config = dict(
    n_experts=48,
    d_expert=64,
    hidden_act='tanh_gelu',
    balance_loss=0.000205,
    router_noise=0.1,
    init_std_router=0.0262,
    norm_eps=1e-05,
    beta1=0.95,
    max_seq_len=512,
    max_steps=6479,
    dataset='wikipedia_en',
)
Below are experts of layer 3 (counted from 0) of a mixture-of-experts language model. Rows are named up (a neuron's input weights, with its number), down (a neuron's output weights, with its number) and show model dimensions 0-95. Each number is 128 + 24 x the weight over its row's rms, rounded and kept within 0 to 255. Numbers have three digits each.
Before each expert's rows: "mostly gets" lists some tokens that are sent to it at least half of the time; "comes before" lists some tokens at least twice as common just after its tokens as in all text. This comes from a sample of Wikipedia text that the model never trained on. Tokens count by the router's weight.

# expert 44
mostly gets: ".", ").", "s.", " ==", "\".", ", but"
comes before: "\n\n", " The", "\n", " He", " In ", " This"
up0:117115114120134109130144091099135164094131102134102161070134117158168115117169144087151124126103153133137114135158160148154150107159113127134097135129117175094072159136122120106128125130144106106111114078157131085122127142135078116111094097174109149139169127124155135085090139142122133133
down0:106095118105111128152134114169106144101192139148085082123120091155102102144123181080121097094149127138094138106121126142153095116133160094129156130155138116128137124145171126109121123174146101115124145066138108137135125067128129101151099100126134147131135155096144119141112129127153179100
up1:094119114119120119132122156145122174096152111154152130105112055090127170137123139133144169111099133116174127124147138110162099115089107195124132141116116172142096118154149137120106112143138130131166140158146131131147152094128117126098081117123135106134129102134121151094141130121151122127
down1:175135169128125129132149129167119086159141171135079173123100110127101104109115119176124119106139126112142147138107081148163126088109120104134148129138144125102167126116098134148090126088144123119125130089103133112119081150124107111176146131125111147147112122141140175151131113112122122146

# expert 12
mostly gets: "007", "008", "′", "000", "013", "023"
comes before: " | ", ".", "–", " |", ")", ","
up8:110136106142146117133118100113120107110144126181150157140120145141120148123115113182136138122119113138115133130145149156161096160151146142133165173097182162126063173123129131119157119093144104091141122157111142130129130110117115112108128149145151093160086100099172163125106087096165148139
down8:096116114138134158137142117126119103114108104143124105116126113139116104151137117170132110084156127137057142088129130101106125108145082117111128113124125114178127098099149117147117128124106142119129076108126110090129107148140142142127143160111145135140111115121158141101123089087162118147
up9:124124156129106210133117119130122136168161132105133113135114081162134108126150117068151174113149127143122160122111119130123120126143130162119143102101158121124129139095106152139154167164131120141141113165136133069143103132116157131109139123132133098137067142105159125101134130142145103126
down9:086132135133136074117117169121160130136169102083121102138169169119162085142131145160135127127116151127098158118146116126113134103118143123141128142131097148157151148173085131099168123110150154148128163129116098098136129178103084110145125110136095113110159100156141133127118133101117104136

# expert 39
mostly gets: "\n", "| ", "\n\n", " In ", "- ", ", but"
comes before: "| ", "|", "The", "-", "- ", "=="
up18:130133144118103105108118094120111098153130130127147106115125112181146105164114062132114131148125162108152135165111159147140119130109148083135174145093140138158100120152153092183139101129132108198179085108129089090141130106134132115168109127135103155098138155125133142171110124131097165130
down18:119162139166155149165144105138109175127166145140153139139112109121110085122133155110107142086126108166164170082149129105148103142141140200123114117138137127102103118110118119115154126108135129105143151136092130169071108094110138109118102102129132135147128114150106147143136104129169143097
up19:125137173149126140140154171128142152126110141188135113125143101116097143143118126134157129111134128136157123163091121083089155119137146136095127123184159127122162108144105125115135154123157080135108130100134122108137085123149091151121137111118154124123118100154113106180157082130127140100
down19:120132123153114083117123105090122121137079138140120133125182128127147195116117082114130112109151117122122142150129159110166142162084138143135139133116165130077107157128158163146113130112109144101145146171136137125091140134072132105130157137109115120144144118119151114118105101157130143140

# expert 4
mostly gets: " In ", " on ", " January ", " March ", " October ", " April "
comes before: "2", "1", ", ", "020", "014", "021"
up0:129064111137097130111129153137114139095101151144133192141157103126112157121178125118079112185133088122109103140142130146129096133139147153153117109134146132129131154110093110182142103141101124079133109119098116118115103124160108151146146131165127112128101153103122091107128096082141147131
down0:155102094126113110103104159104101134141125103156125104112099128117144141132126137149091121159147149096175129138141093104130151142127183169149140148111153113125135106109138135115143120152103134113139126131100146056092130115149135122111122134151111118110129145162130177144101161170164134084
up1:101071101121145097125120119074139136129146097139113154122117174136160177101155133096119160177127165135131165128095093118140160142131096154108101086133137075113127111123172108127140159123133174123145103131114089118139129107112145159123143148147097099131105163108136127153128171133134118107
down1:126156162120149146113130145134111178107160110185198110125129148120125126067144156132145118159126136151093114135109117116086146164085139152095158117065161114107141148162142139104119141176127129113130131141140152121090108148155133134142113123094135171098125139111140107085163097129111151115

# expert 14
mostly gets: "\n", "\n\n", "| ", "==", "===", " =="
comes before: "| ", "-", "|", "\n", "- ", "The"
up18:127159136096127145126158123161162126160100105118162113142069113116153157145119118150134139153113128099100141107131157175140115147108130090154098127101092135093112057089145141141160159095111139106128136160135158131093135127141133139054156115109129112132130157135150085162140129121168127164
down18:116127134154113134140169107113149164151119157152161141163108125117125111126167103124112074155156144138126154118105134128146129140164117149126122137134137157152119150149128087103108089185145133085192044082113124123174117132092129104161123102094115143137105139112164149091111129129083107097
up19:151137228156149153092113099112150106118088114146125099091111129159107172109096106143112084123119128131119113142099166122102121139126140111118111137112145137112091144138112123123098127126110136061155091111117122141117086103147171162130124123113157162110108126127149121112110084113143138151
down19:052145137148195122118131143140119143164116122108124081130160139147129144091112087126153147071190152144143122169180135122098127139089120125111140127118101112100142163139109176102156115132122096137147128148169156137069126152114154111112161075113126123102157114148125105137159105148141162108

# expert 5
mostly gets: " (", "\" (", " / (", "a (", " (born ", " (M"
comes before: "1", "2", "\n", "–", ")", "0"
up8:144144139146144144155110122128091111110127111124153097154157093101137136129138110093136132127120126097134166115173132119149122170127120079122149120143160155121150151100113168124108131102104132112137127144139135174132142117126169082107138146100133114112197098138139140123069114158143106099
down8:105113113118113123110126106152158145101134174166127096160111143164170144107145099129154070140088183100100122122125135154121117124162123148120104122152128112114092138124143112140120103083126140108147147124104087132148150157170099135111096162161138084131133129137128116158157128113116100107
up9:157098114152130092110116117125127075120146123124159118133114160113150139121155127076159149150152081128074143133121118148099116149126099139099134162139150127128100119140149123107135133153083179160091101130169111097147133085102128137143168073115137077117126133121112150148115142106155103091
down9:096151109119161130128111167147088153142092105119116164123156127117113157155114131118126136136131154101081103109107133085151149123191135144121122145176124120166147099158119142057130132150167106123151141116114104157150176086104111176101118111140107119100125154118159115100102158135102118145

# expert 24
mostly gets: "0", "% | ", "′", "36", "42", "4"
comes before: " | ", ".", " |", "; ", "–", "0"
up8:149124148121157118135134104140171145112132138099168108150144135107136143165132146117101128132132162178094090143123150128093115107113140143109107154142139146100134099159128160114086100156105139127151124150105109134100115103104124182102112105102132106131128114114142085130124106151153163161
down8:151161091091107111137116145126081137128140101141092137115106149162125116115141155157116129143170146141155157147163119111150089114168153152153132121149126109134131122052148123188117103107091149143145140106160119100154152184135142091150121145164127144134139129146101153122130162126116120134
up9:140111138224117135113120118151147132139149103123127119108081172085108157103130103129157127128157126120141117130156108116140108132140074156145124132121146136171135135115162096109121084151118112121133122120160121160140155099129098102149130075151135106072123114131133138138126138103181093107
down9:151125149114119117160123142109124137160102114116125113150133119184140107109122158100106134154121150137141166167094188157133139126098164107134119111140094153140110100133120134115110096106127103123124090151124117133128113151127114129114081129111110152090143138169098118093136093108111135173

# expert 27
mostly gets: " –", " |  |", " -", ");", "% |", " |  |  |"
comes before: "\n", "0", "1", "\n\n", "3", "4"
up0:090100143143157106139158126121099120157100147151154117109117154158155134147094137108156135100146152169117153130111119162132133154182132171094129110158124176158122123117100108093114108113146119098152158115130109133127126163128126114100105100161092107125185096100119153136122088146132138075
down0:123130114154093157146128115106117091115133139099135087141140117149115141178133148159131099073149143154162113103101113103123107139116157151089139143155135126104140093133138124068171128155122145137119084146097125131124134103122128105145109118137112150146133155092147118137130143140106137072
up1:120116131148124131164109102146137113117129114138124149098144131171158115140099115141173139157102137114129160177135135124113129125131074134131097154182112113127146122110153175134106139119078147104125145082156169111101154148104168164100118122131103111099074153124168132129147035122116101093
down1:093167111094130125143125099105103092116151103122144127141106136155073135138122103169106114101136085135146180145109134120152071159142117145108165120126128131096133110063162082091139179178124131116113159133128097094133089102118136149144123154135186112110143131129121111099097124136118158110

# expert 2
mostly gets: "% |", " |  | ", " |  |  | ", "% | ", " |  |  |", "|  |"
comes before: "0", " | ", "\n", "1", "2", "; "
up18:135171154142131134134130154119100121123115161107131122164124127116147109124084104144104117103145147121115081155111129150154057116125110127131149116117101094117124100068140161119138114167059155123186100110071168147136099122137144126121128118100159129118168139172066112129096126131089138104
down18:114150144178121146130088145166120116116084170112136123134126085125156160129151174118069117152121056135151152174105143159086138149109131163148162157091157059157158153159151131131136135092085114161122134164112118107134142104090146171150133077123127121125124149096117110141102111099096147109
up19:124150113129113132107108166135117154132105124129091142094125135150131130107144121104097123127134145120141161114113153091154170169133140117132097113188134088180112137127129109098165160115101130144125143141124183096109091115155147143132129162096122140145119088123099129099136191146103111122
down19:117142067119137108117079153120176134123145141091121161152133122145100123141131143137126117160136107106103130123131119114164155145110114123130148159118108121119106170134085102145142159145128179151135190142113096096141139086147135135157142128130138102130172106095080119113116104141150146142

# expert 34
mostly gets: "1", "2", "- ", " John", "28", "30"
comes before: ".", ",", " | ", "–", "020", ", "
up8:131100106139114156110076145128137155145113115127097063130170124163136162145135139159171141145161173097136129122137122163096127171171114128154125159120158139081144136099131125123118095045127125126057133135120122114125128124115145107085116095097140121127108146096169167153098103117137130144
down8:135125126145110137113094135128124141134082180120147155101121137125102116143121109185140147076111124119132140085095124082151116091112173151165095106138126152129119116122075119128134139128146170149078121112149144116108115136097127134156116119152131118140160170107147120177119122101143139121
up9:122131143142135088127104132142107112088148129136176149135128146134115122087152120128117156139158133153113126125117124128130143160156107166139126112112134134124147127065133127145113156143083127135086124125137097133094103138116137123179091158113165127077155161127131106118151126118118130097
down9:110153099101119053155079122090143126161126113113108114110127135104142127151097155068101102158115143121130162115119130128073154104163105131140133123132107100107143110172116125124148120114141118135123140156144165172174154149140113126128112129114115132134140112135113084157100157101135164112

# expert 20
mostly gets: " ==", "\n\n", "\".", "ing.", "In ", " ="
comes before: "\n\n", "\n", "=", "The", "===", "=="
up0:077129128133130129143132140097125140117119126129156156163126116122132139132149156094107155099128135120144120109086088169121135106129150072110147132085165132131124097122115115159116132123120090120135102116105093138143153115075145149156072122125146141140156114127125136121109098120174126102
down0:134153131090152127134144144174111118157133125107086123119097155105129122098136075131132115152121100134137179169141138119126145128119113149113113130149111127166149123122166153107147159113144149149144121128153146109153116157165094101105152127108132108094093126106116095133151156129090131180
up1:067112134113092127163117090132139108140130095148086099119130133114149108139108148164142103125137186123137104130148126114148121118116084190118166090147178100171086127128131131133183168145114152121146140120129124150118103157174163082104142168147118127137072119113092086136127135092111108128
down1:197145137139167086109147153084115148100110130104128149135108092111075131131139131144124148123087048140109117111109126112120121125130182086148137146104078147121134133114118112105069110140129108154084096151140156135150125099095085139164144122120111102114136117148164169106139119141159143127